python train.py --experts_per_token=2 --d_expert=64 --activation="swiglu" --moe_layers=[0, 2, 4, 6, 8] --balance_bias=true --norm="rmsnorm" --tie_embeddings=false --beta1=0.9 --train_tokens=426400000
Below are experts of layer 6 (counted from 0) of a mixture-of-experts language model. Rows are named router (the router's row for the expert), gate (a neuron's input weights, with its number), up (a neuron's input weights, with its number), down (a neuron's output weights, with its number) and show model dimensions 0-127. Each number is 500 + 40 x the weight over its row's rms, rounded and kept within 0 to 999. Numbers have three digits each.
After each expert's rows: a language model's description of what the expert responds to; "gets" lists some tokens that make up at least twice as much of what it gets as of all text. This comes from a sample of Wikipedia text that the model never trained on. Tokens count by the router's weight.

# expert 36
router:448489476488525470544566509522500514467505573427506455493445513532430463555587530495483478467474505545473495509519517551539489542560442449447511520529500436511577511511490489464479473513448536565479498450498544554432500505517478478443450450509438453605507470495532536531487420432501551428567567542491479470436485474460469477504538527523437518520510505538493585451500534559468541477500
gate0:398408566521550528566537518468455552474476514479534482456524457415482549531536520580493426471465520439492509515502516495493523441488487481448502500518545539499588472501505582536481418475484513563460561495482493521515534454520416517479497467552483434494506511468555575469540441440485486480486552458511534449468537563459481486520464505544449508525554508514528489477487454541507581493532
up0:512495536468592449531498432494411478479490512493513520461506481474488512543540481445491554457512577484442514503501501450474443492404491611502445525510534543570522553465514478498456477492507405499584507523477528513509489474483487566488509482482474500477529538511479563427448574498472534529554521407535471483549499523487596535443490519502465544468498496497499592431504491483568470486511
down0:494509477523476533462424512495488502395563471577470512453537520516538522431417568479517521559466463427493552556510536528501430631429505505483493509479526459463449525484458523478514509461552554509584470491536492436474526501566483482511466469450506531440421529490486497527460519552463493558458489492510461546491450534512541536460498452500544436516493447472551514529522533490495473446529
Description: The word to, modal verbs such as would, can, may, could, and the verb or its first piece right after them.
gets: " to", " would", " can", " not", " may", " will"

# expert 53
router:554537454557514477489553522479471556486503468467482490480450505515478512586507495466526487498521509492445525539546531565553434521527465455472456506514569462538560551460418485489463494523469569552508468442458538480492463476525498457472414398516412501487419443535460565501473490417468493466537523523510437477494497505477546555571475537544484429528485497536508538481507517559425537457519
gate0:476567533446446418521516412546474484506460532494465553497514465433522466535485509465486503508494539430493481456501524608594481542547461478491492513492514479559518534494460430536507551550563514460427489586474461436426589523516523557478471462499461496483533462518495537475475470488500529471498473541445480465525511522513482554494413463489464506502596474516520475567561500482542532540522
up0:499541460471529529539473470521424482500442522509493533561518475507555470531564550508523572514573504577512476535517575581494400491532440530521530486423537471475502496550439430537527532561515557442516514507453453476551480460546427473497479495526509469475516469491480549535481463430465520505557483562471422438502463490543478503495411499536558486457489444458486492511515523528532420499485
down0:548461516435507464504492517499448541471511498457523457466499481487491520476493567506476587497485448535501513498416480579528408492456496429451516496548480522464476488563498482523482501527528574450456480548478480467510455411489468494504487469462551510520577471456529470547462522514490488501457487446495529527516562521511485467442490435509542576526461540528576418479481472604528605496571
Description: Final pieces completing common words, such as bul-k, latt-ice, whee-l, and whole concrete nouns like tree, gun, skin.
gets: "y", "e", "ing", "l", "on", "al"

# expert 55
router:507476500586523460488562549452408583519523556509428444516482560496491494518532496476559460480479475444470539523530517505540470564555477457467530530522523432551528553487431492489468470505472543504535485496478517531486433477550473477477491474542471452584448397560500527513471447457508505454533540488560439472480455440459499552514498535534454454510443471493528540489547483517453561442564
gate0:503538450521461558529598547491512530543450497517497478449535527522505491506458579462505579440513464482465541527533447515567494504492517471472453500587468507579480458487475568499451471527474488507512433561453527562543471533448519503445498495452554436557479544513459472510530472551536445502504459523478416451471516521507481547552521574469526499446486469524487485436386506495548495506439
up0:571539534444486553485507401511489416492529452471561465489456425499461524492481517496537484521563514544481526439543517501527467569427516525521433570535488497437455475556547497472474515530512524459524507528484579523517533514429424529538514518445503561514517397549432498537478497557537513506502473443424541518519557525515463546486492530521401499481518480449460532456527501484526505469513
down0:474572516568530489525538503541457502545502428525539468501506510523486538560500494525573499499482468506460493474483521462504518436522392462500534481496469492512566483472500463551483487501493502482487442474401452485556440528457528445543534482476577541533473494511437502561550544458500536574517560492512467500481476534485601489499484410455377557502555487507519586468518530496464449511527
Description: Pipe and blank-cell separators in wiki tables, especially after names in election or sports rows, plus some surname pieces like Jones, Baker.
gets: " |", "  ", "|", " —", ";", "a"

# expert 10
router:536533433489481474522537529493480525499479507495391431464457493517487526560507499462481472493489497408429477528523532567516473517519432496522492525541538491561559527456484479422496485502466545502536519433493520475473439482596495452448429493502494493546449465568422543509479467432526528460539490514504441483482457510457520535557496523532418445514476491516537556424516536496437587481560
gate0:479475473525467459499519458491550519440455535457520422527463494479446520553588419413495501535550465535468466541514555518463561533466520488551514512498499484545531454473450572496479524485474381482517501525490404453491449508524583478473498490454498532506481512485521459528518495485492573495559558447500458524484473562510479521529522571519470540442407544468541523514568568530527496535467
up0:483438488472458494433482495481500488437561502507492467551552463477508515522502511490483582437503518555486468531524455447496505490480517481579506536444467427516507499597526558548486453500531566450479493423523482485461487464534421500594542541473464509600498488509448443585499516474511493472484493578488574506440537549446432469495516510508535544568495470525566527525512478506454426503506
down0:527466410522500451584397507520554580513479514476488460489531552476588523504450520432442462504541447541489485454551466503522526477496514479520496501481459496539456461520490469567511547535443441544514481562504458532438456486504484459489525501478500437483491531470551472504461481473490530516558430554413517491517545506461511413530442470504398589453521509486507510475491511445518517448545
Description: Single-consonant or short pieces inside foreign place, club and species names, such as Mö-l-nlycke, Bot-t-rop, Futbo-l, Schlt-r.
gets: "n", "r", "t", "d", "l", "k"

# expert 51
router:487553485508531460504541531434489555451503582463464495467437583539470488494552476447539485474487535446520504486506536499544454493558499430477461483590498458520519564486394489441444527552413540511558449500404507539457477557511465484473513477514452418500443457529508503585433504477517526505529540513492449446457463503489529504548489517540454490531469482532515478471531544527473557459522
gate0:455473477512560514464506525439502474458485535531528473494566520461492475442504526453476543510479472435455538502445453518455553486453538467500502545482532606549531530492429471523507473522516509487521523552581555419459582532504511505500537495465481499540494503493508425562495526556487499471536474447525484489468506532521557600474419545452417512503461458473553431483463600476447541520524
up0:550452470589543491551520462473453541466497439567576501477470474527457451509478535569497444474563379529501496475467497476458481470511526529531515530493479589576437483520542527470490431491453432444536531502495501573515448485509526472488472528521524549536552544467523483491426538484477478514525507530424549484476459515517488533525457516519561417484445470455486497527507564452561542536483
down0:487469477433516529482554471472470488485452468458441547470484542452533460492527502489508469513432542562492537498497405478552518578532453505496539438523450482473487518520384486498473493454462506478449501470489529551453535531528510509471528432445596525487521511488530480552482435460534492511451479479528554542569535541494538553457507511534496514490437514498499542476519468374422522424563
Description: Line-initial dashes, bullets and newlines starting infobox or list entries, e.g. "- Country:", "- Release date:", plus table separators.
gets: "-", "\n", "=", " •", " -", " Location"

# expert 27
router:452499468567522484550514597434455477513495561458459487453443511526476477523550532438493465452477538506471552537609522546521462537585490473446512518543504462532538506498438455493441464539513522463539513504424493504475468491532492437451478496497461433523457493498522522516489468464432512505580506541588457404480479483477534510531570547504451440534523456482527528469532488512492570451547
gate0:435532467564517532540562512533479460454547514491496508528516474473571482502503473433501520511470492505476580424518506540430528480460483490509494480550542467558555463535416543465517414469531477508558608516456443582505488473536448461498516536522481473520483579496478473550545534480422435478546498513530536469557460546443510499557451523454433521493455458464575472463503453492504533507504
up0:497483494543518501547468479579493523496540548463439537534565521494572543455523452455515538504513449529503487522490484548545506470519510542469474521443464481582486412511500460574422500554452439531564529436477560421509470543387448489485401532508521499474454525498477551552469503500434515470490564500569501514506450517533506461501459488492487511491481520460497561448595502528494453514486
down0:457482505441427481508543495553527509515470535551508597519433560518523543527536501562555532431549531474496570454512511550481494541456495438507416462513476508433465498479504501506467504455515453506520527494455450532513409440542467519535454588492505529483512540478496521461454551516498469528500511437511443542534569470487455480443559535457488460500466488466539453534421497528578482450425
Description: Colons after list labels and field names, table pipes and dashes in lists and tables, e.g. Species:, Issue:, 04:00, and titled.
gets: ":", " |", " -", " –", ".", ";"

# expert 47
router:512526454574550487521497558486452540438486486446481463542475579519474467567505493460517507452461536502487508510522523552543466522532488483503520504549542463501516578454474501489431461523467524512616481464436506524442444476517479484450506488501474432541513482534509517521426400478470488511525527542528494473442441453471568584516540548592431479516509440568492537441519550529454495503470
gate0:565492526406511444564545577518549522497524523480512480444499523468511503466510436419489511518468495478500513530482587518488462517488573436545453532475503533533513552470437496523508502553454501465568497496454557567531474495562568455446481496525599547553541562462506446514468471483459443488526460428544497502489472500554542517496457506549499524429446461486509450451484474511451417509523
up0:515441444488515551470550555521522495500491524492533481477532574469501557518551455469500488508477467459507514524462560514421478520468411496513504436497477625475492479460422498557553519497451518578552426503511555501459419514481409537531482507464503458527529509460478522518450513492503468419512521454490453550535538431575473527521482528476580535487526536556496454575479470529512472525482
down0:459512439470403521624477523481501414509471505493550561566499543478514473549483545396477529517503523563513524507541507551470436620491531501480471434432500529467502557473496456540455537506495530451497498490442525495508490516476485452434488514542497464492518465527487499517463507500490409485492478555553495416477492522506515518507531593457472477570494494495419526501508513479508438466457
Description: Colons, semicolons and values right after labels in infobox-style lists, such as Born:, Languages:, Website:, Position:.
gets: ":", ";", ")", ".", "=", "–"

# expert 11
router:499526508523526533527496487423450536506510572428499472500487582495492447579492549498502482459499550499447576550516521504583510557567445475457452507543556459517555495488469468444457479568479566508519472494468516530452475518513435492474468475498438465548454423504495535562501537482470513468510495494508441467417451511482517534502559570562438477547463462515534572487573523533445518449521
gate0:561504510526478469514486528460478457467465523437558541537507464513452486448533523460549429523466517509495507492514490477439538465476484521565509454503517469414414460443528452546465492443467544551514512557587549448528510568548509528506560450449519539465517483510508517513534462475440477528517423509516448564463477504492497526489470476489461507583477491510513548425584566590469487520585
up0:522528459488480500530455472614487541471509534499493493475538456532471548530462464510502466512548472415454553506530456477520491509457524466563457495417467445578478531460513459586500431418563482468519470466447499495527482446514525483516568503540482467491546465457511499443549548513498441502501423503497498549501544512497544483612487513461459470563583551455575491482504527550514528461521
down0:497546567504488457526516521511457503518491485545521456524519528527524455456538458473448454543530560487522442470523489582530580552476563483501519471539479508537520516441498461521519503621460516536513485483565493477481524520487517508604557463549481492465484468522503495452436539556442529506579599498447471550499426511471519433528460516553461442456487522559488442513499485433442477530550
Description: Digits and dashes in dates, year ranges and numeric table cells, especially century pieces like 17, 18, 19 after a dash or pipe.
gets: "–", ".", "19", " 18", " 17", "18"

# expert 60
router:482469489582504476487559564493438544487483523457481402452495544521433466501492515453519506451495534499487539518531508495505448572578483450478518537548520505540503501464451511477415480504496523531581500476476489509514461518500473484480474485517432437524461432533509500483470460464451520477527519543554475449407485502468492502578483542548480395595471383522519533452538522486480573482509
gate0:509522508511484509520525508473531465579521505484497485417462557498473447530505458504471562523548527539563430492540546426392439519471514449564522511486515491493514569538512569441509510457490496558560487464587529534446543531524504462551491469529483527471526552499503505478512466457569497494547513483465382518492538453424498474496496537515458438485454463499429517399521539499459544504529
up0:483514506548480468500535531463419449493584558453495500497508451476447477528450535538439488550484437492466466509513481510506545548529523435522527523518466472566477475544513594571526526488516493433554506556552520451443524522448517491496476484452479485479422429495435506521559464488517457450563511503535497555506512522519534519510469490571413458497494518478504560465584385541499491488569
down0:553484499463450523490542495563452433428523513503550586450500567488461483459542452534471553556504550537485537493451540488490477454435530555491502454566529512519539508452496496560556456424497499587505533537521504477517471515422547441444474540425521488539557569464500520441538468555438474523534543511543499529491524556518473563539508500490462515504503493506441475467518456448482567571503
Description: Pipes and semicolons between numeric values in data rows of sports stats and election tables, such as 87 | 6.
gets: " |", ";", "|", "  ", " 0", " /"

# expert 43
router:498493501544555441529508529487453544488508515462467467472505502566432492529510526393482469486424582459476593571537531538508439514527481427463504471536555494541504529469468465457488505512461527504523496466500515469481463545506471460482439368537419457530454475503471521522459435494446557439544519519568451458435471494478497539554510536498510483498505454563542510490507526527475494473580
gate0:527524465455574462491593447520477562471459430535473487457485501507522512522423466532523525488508476445498597445506474487491506489534591477445575529510459512525499560491493415496459459492520453471436513511500466517470525483487522518538522526440513494547463474546557470470525533517510484509485511453451483449547521492543510583582531572518501636512472462496465510429519466495459433525501
up0:496481623474582500544475487529483514500535455470463565455470496538451518456477492503528533498490530493565468492522487553516553516551450536382487429415536534484472518476452541487492590463482589443501456491436431528470527489491495428568473446492461504500508505459476487542509471476505478511548511428531530493576563444497560533524491531472542479468450569486494482520511543473503541521488
down0:478500504537510539525486490500504548586476491495505451514497499528454456550504444466471482443495509502432452423494497539491475368391523448540548534519576466553419488516509539534496534527550446452520449581477485484512475483446526477490501569490454480501515492471448522442535512464512547477569529519580457465496515567424522504547530450506523498453548456470517476488441508478505416515498
Description: Prepositions linking a noun or participle to its complement, mostly of, plus in, from, on, as in part of, size of, derived from.
gets: " of", " in", " on", " from", " with", " for"

# expert 22
router:485505464560523479500590533467402562469528527442472478521458490518419477503543495437549463499468485472457548530585537519535467554516461461447518587583513471526540519487478488476421473497509516544547464474470492536473477480500503462461474486537457424550428456523521501514452481465507550481514577493594435485500469466467493519494529514526480460524508512503541551449548474492454615511521
gate0:493507504485501473556499504498531470492501515506446467457519573557455517471508504477474473469477489432481459464553548458501467576526536564480478598560514516482435569472502498578484507501533533568558546496400435557462448509482481498509526524497459523462469496511496482529587537467486527503537436529520471477509412564450478506579479541500517408502582444504426533451493468464535461491532
up0:491613492476478474494455496515540510483472544448507506455474441509513480553457516489489484565531518498505465488497513512511445478409518522502448509470444558438496521428533539573584525482531478498538461503555489519539559569564495521559483548450443494512516581510453516459514491529559479528461547455517472434460445508505460519517494474442500423442452475523453551492407509527564553559538
down0:492500405482545510490453528512552448514485468462411469457498503501523495570492515590445493473550496535501483509431542474535453484483460503526499421468493505500518555533443516546492510437460447552559467490512486544495546502527426482439472494461477572589491555432463597462511572442502503478465540494490501477547469557555532547536497577472518454519476472544447503511518482541542452478453
Description: Pipe characters separating cells in wiki tables, usually right after a name, title or number, plus semicolons and runs of spaces.
gets: " |", "|", ";", "  ", "\n     ", " Center"